From a checkpoint of a small mixture-of-experts model trained on Wikipedia.
Size: width 384, vocabulary 22666.
Below are experts of layer 2 (counted from 0) of a mixture-of-experts language model. Rows are named up (a neuron's input weights, with its number), down (a neuron's output weights, with its number) and show model dimensions 192-383. Each number is 128 + 32 x the weight over its row's rms, rounded and kept within 0 to 255. Numbers have three digits each.
Before each expert's rows: "gets" lists some tokens that make up at least twice as much of what it gets as of all text. This comes from a sample of Wikipedia text that the model never trained on. Tokens count by the router's weight.

# expert 2
gets: " to", " be", " not", " also", " been", " into"
up2:098130206128065150129187121101133136114107088099178048153117140098093148119053137128146133087138109057113095121159124207159183110169074126126174136090122113131102123115143152173106129109095121143157184110135124059107169209146116177155086148132141099086117083191110126167152100133161137127103087116150091163156096174168108110127112105120160165154166128117115126128113219095151118130092168131141121172151079055155144139108175133193119069201173173159110112139154121141122148129135132125171159125052133155126117088168047100196119152121150109136215123148175151149070122058158181108
down2:095073160141142117149125136130069168139136158110126114156169121158119068134125156108167109109109106149113124136102080146157107120147165115146145123132173138128110142098149092139116101082090138076113126140053108112097116147119137187140072123078133145119211074078158100121143156162154112128180144167121119107136152123124145149127182138172107211169161106094136150115148153156138122117101155184151135126085144133132169069151106119162151114134070158065156036138045103145132127200123057195128113088167123105126143124116127066134157144143136130120158179120103127148121075068150104086
up3:115191112113170189080114133124153130060159129121132130124173124100125157097128133036170124133154149078117106085178093146104117182094103149106143099172159151135110112151115091100145165134146106104098091157081157113064126159121151137121169076136196111171185123175151146125124118119144149074132135100121140121134059136151131165189074123086112104115118139117083113079076133178108096156102114126119116139123110103186143099113117064128179138137160069152176142111101115109110093077166109071139122141112116052123185162189169116124137161178160109144115117227147148198159127155098110097
down3:151144188098136100100163127073074128138140161143130178174141114114133107158102149149171103109133094096175112121106169092123081056192149079103152074145171123097130167094139162146085114146100078147173104089164120107123143125115118114126132129152100103125095078145198130140068175099093123158042131137101131093093151125136111129101108107113162196075141119118165139128214122144068131051095108148129146162154107126167135112133121134146154090084090197101114128159092140137115126158133170130110155127149134173111100131114148146122103180158087150139143117116103151094164132126205183126

# expert 5
gets: " of", " in", " by", " for", " with", " as"
up0:128150156099115089112168103103187130115081077124125160158130207165153121143128117099090083135154174138178130127120145145131185129124119140114142122131167052099121122138097076148165131136108109122181165153104086069102119104136099119129171128063118138114185073188162060098176159147132177096103175171140123105130141109112103116133146167149088169133114064124129136180111133131072139204091123141148053150093101151113130125090111069075139183154104098107125139126083166141112150128122112089182080135076171128034044131107103132098115076178113144080163125120112116205117198141191135158
down0:167108094134153162133160137125117102051149139122169127104118120118130145137121102098145095125147155163085125135085103073124111119127176130130142148142169137128152134123097145132169144093149091045140112146130122093144141182137157117197056100184145057191179112149079057081131071099121122121104151156117138149088115129133094107150082207145125102158148136087158098106105122174098182171136075055105199116144125144107055094181088158048146113109149091092148101099149099213097116146178156143133130200159161105171145064182097158122128131155130162134021194114134154126160148093180150106
up1:088092119132129104107194133124148156129088142113158120148114102129132194169110135135125120064098158115133148135118150120123083126153104189118117103131138134068024125171173108129180047114128159069105086143148106146147116167174134167131128158140112144120166151109132109166163120111060122136131151131099070105190091124093090064148155089050126091105152060156115086143068128163170080180151224138155156121148120089072135141148156138098159090134158163117123114113066120124122123193118098147099144143125141186178193144147133125129143090191149163168130135121117108117150151161137071151
down1:124128103077124094157111199119100147140065061114158149117078133108119075146156190178123143101074120136130158135119080158114190104072156132070126197130088100163221146051061133116053111150129111171158091099132090166103094123140128112095171121146103135128059167145117126140095066101157162116134144088118137114166191125116181077131113121157171084182127114083115216089110143081171140146140138117103153059060115143118162079098088149135148118095148117106109072108124169148100127077191161153125092130101087134154155124127082095094102100130122163118094167165135157138200124159079101130

# expert 14
gets: " |", " ", ";", ");", "\";", "};"
up2:102127172079131153126113130078091117074160124133133164140155155082117080090088099156150166108118129091152163156116167199101132096160109092071160114127161153121220090168168110158120048132123214205128155153131128118107120150124151090137107191102162186163053174113195147141097119111132079077106118119120188163129100120144194148147056139114121137172108187121091125122160157138126091113098125184080122138167123136099123137108166143123156145162170153113155089085175150116216136145161133130134129127112132133116168132127066126116173177116159088103117160112127137125124113158085134077
down2:083127143110112114126138113137169095113117125110103125138168089137158186135107086133111145148150090084062076117149124157144175119127158143115085111115134133118103129127162155153110144141104119134108066101091098120147125111158135155118036127139138120115180100140136166133119106136216140124134105129114068066136175143166101123108132132201142136101093149096129114121145096120185169140125108134145136166151111099135172177182113070118106121109061111135149151124078108154161071114101160074106198119100180148136124167094138154138135146113161126203061173186066103082140196089160066183
up3:149097162101088131130130109155099176124138136104102106094126159155161109117107151141156099131146104177153125161110084108108174111151168105103100131104114106129126098098119118159153140179145061121067178163160128151119131143117108144122122117143125117144191159172157110191161113153097112112085139148126136127115098135095127110115120190156126087059130151078183150110112158108119141108157157154189230122092146153201113095157070157072167116152130109145095156051083106098060112143107162139168135134053138108083095120095104171148122150107178103096155146152175097105065172089079165153
down3:138113110181164080103123109082139130159150135161111132134174135116111105077119164115098120095132175165104155133102127117111227143204091095166180090153181118205165149086145115031101144142106128156096163150105162120186158114115175113136139154185148089123097135139171100053068106090131062167136128134164139083118069117087150144112144151116125135103102157137113221161105093120106167132114118137141072104135192095076123170070149113126059140073143108083163156146087169146061131183137161131099107145136071131065100121133165142167155138137098075178120092123094130169178076096129156154

# expert 9
gets: ":", " B", " K", " G", " S", " H"
up2:118096095147144147121137115097175108113135139147161134128137179120100072119052120088081103178168132153125164180130189166121163099072100143116122121154117122125184170146161081136107102180135098112140163140175127160169125154111201118184166120100139078122123128169117087103139207120108154058101159103108126118184152176177124097072134092085086085148074103149172147122157171083127118147114134076189120153155073172147141126141082117129075112136115129090162138124128090097090141149188204040139164137117091120159123148182148065082115118158119162140130099106118155149128075126079161175
down2:090105163130188089057178099089151181123136101115071154135130142122115094161074090100161061207150071133093171119156176150110152131144141089111106070117127075150198081110121187173122112132151143160167093203113118125137138100154067123148141127099123147148145073120078164078172124111121117182111112148092140147092181139154106121169133114104100071096106178129157125115132110144105129100146188144098154132114065074099127138146060143152153125100101128102173114110125126145088106129188129132089149155116104110084138105104189112140148140173072152103125133080149175130081149067074150170
up3:133134140121085100132092137152120127069032161114145141165092146143064126080126129108151133123128060133145077082063109114168134119185145117100144130124117093134074115085163129134161159157106112126128132069097124213126162148078190092121170102157102145082109133156111112068057204117106166114116128124170150135154139138166111127186170129104129114054148157143119129126162164110159185078108138106137124147162133126131098040203100121142073158116107088143122134116140084123127192139156114143168131091103130136196157110171076161124124062123154079106112117138162093182109109162121131151
down3:130142092131131114144115103166129141150130157132108073136112137120180144109172111118135133118135083149159118088148139155114184101119081138101131084209150120154111190141118182123095078120135179145172128118131179075141173113066179099130135158087146133088158175129102113125054124124072112152135097138171135142069113155111165164137156148097128120148215143114125100138058164103118052115069101143109099144142150148152146120154111125134130154122059178061097125129153116107114103121118063096098129150078100159151127166145147128163103167110157160079146178110079130161098122161187146148

# expert 6
gets: ",", ".", "),", ").", "\".", ".\""
up0:157152165143211127132126140088129102089145075149146107159149126123129131108101151144139120126150106104118132177153162095142112104058124198157073057130192096169153089101143093095154148102174106123147146164101198116153112123154120139146124113165179064152138125232108127167183145086157153122235132140129124119124119119091167149133099102144140101131114164070076158176096131108107122113134141058128097091159119035107164098133111118164081155108136098135166150108103112117144086175125126163144145099139134087157132150115153091125117097124150146171125102077114097138157142030106164133
down0:111128136178135149086111069106149094146074082075139151135076096121218114158174105126085179159098133163163079125084170133100116142167130127080100160149206160091115076123155098178137135126064103118139158135179127154090111122144197089104122125118116123174157118104148150144145146085177066147131135155142091134124052114146144180113132091143123100102145180125182143190155108081168151047121142143143135086112133117155098159161141115081127096103171127133179095138165088177121157080084141099133145090109097099154085094117079135163178077135154111077151087104148091175125165121120127094
up1:158117135129127107179153150116101117122101159149128145141080095122100114107119141143105164085080090109087133091096120169111127102127104157135093136113136157130198088123045151134164133134131147139151138177121215140120130201126065140180123129123142138146120044178143094166139202112162139126154134141154126095102161169135046143125185091105170106101124149120139108144170173091057109112140124154091133155088153151171145084158154122115116114149108133114106157104161079037146157154153148097154153114113140016083203134160119107102112120195150162142168097106121152161123142086110183115
down1:169157146080120112127145120144103154194102207120148138147124174168062132150166095153152120113144121147162156121106122120121156124082166089070090060125092109197156170119174155146068103147149168118098179107158077069157041036172147137134121157112102014069134130112123162148086123073093125157075160110176065131120093155098100084123115078124150173127117146112142149124094111111101194147127089164139071095155178150111097124143116136128140165149124125149150167123149145146135123167164111145155081161165110090144081136090133130141126109174146161106158112136157100058137068139202078149

# expert 10
gets: "\n", "|", "-", "==", "===", "="
up0:199167097126080127101087087136160108127152163135134116076148123143116139090130151121105099097114127128104096176117171154103166180090137095170159148118066123091175109077121150138115063197146097147185157118143139140137156146086150119146164156155126103153076178187147110126195109147150172125146135150144113112126148131129098085157137137146149053153189108194141120104167131161139140072145145129121138142147176135107056160143143149127133131156085081171122114134194077071151200128164095152118119122117145166108073123118078134124096141089096114120147155120133099131076161171179178134
down0:128121167116126185133110178108099140097085065145106125137133166095120102169149068137127178106138182126100149154171103147096152106110164137084092098177156143128141118071088120143095154127107154129154116085091061049118136126196092167158119180121117129145171215108129072173130150148099135140147133146158082127157096147085139138102127103090140125072133148116069132127099133137136153073173126166109142162131109060101138086094091114141107130136159064123107097138142178124132054055122105086132134113127160120194088164122238118121150091115107123166126188147055168104137148092126164130
up1:126139043074115108173099165123097079173152067143127118146107138178088109142173147143125156136116101089153103103146162170149145131134127158165149194080127145052155149113111082156125105132108125184116099140098170115095084122154144144149095153149105142176182067081106097096130170114134130065074134171112138115153149076134086110132113150147117116138203176160095154145080118082128093134120172105144119142129142121087132118129132227152136103100161122074110141099120106153162109115044143148080104125133098142165149094169097140155099090057206125150091187153122135117166147128165114155
down1:109102091131166152117116139114131174126150134146144093140192129185130122097130153138123144112166136116141197128170122117153127139092085070108185130126163134109139092181110113089107123123163114179116180163066145152159120203152136188167156101101129034148127167147121148175124072134103120126130165141140115102142136139156110144115129146130117132131226086129045156129134120049100143065141090141127153235100125173142145095087163083171093129060105148081113112154156143091116168079163119118145159104115099076177113118202103145075097072177142059122131145152158131187178186168099113120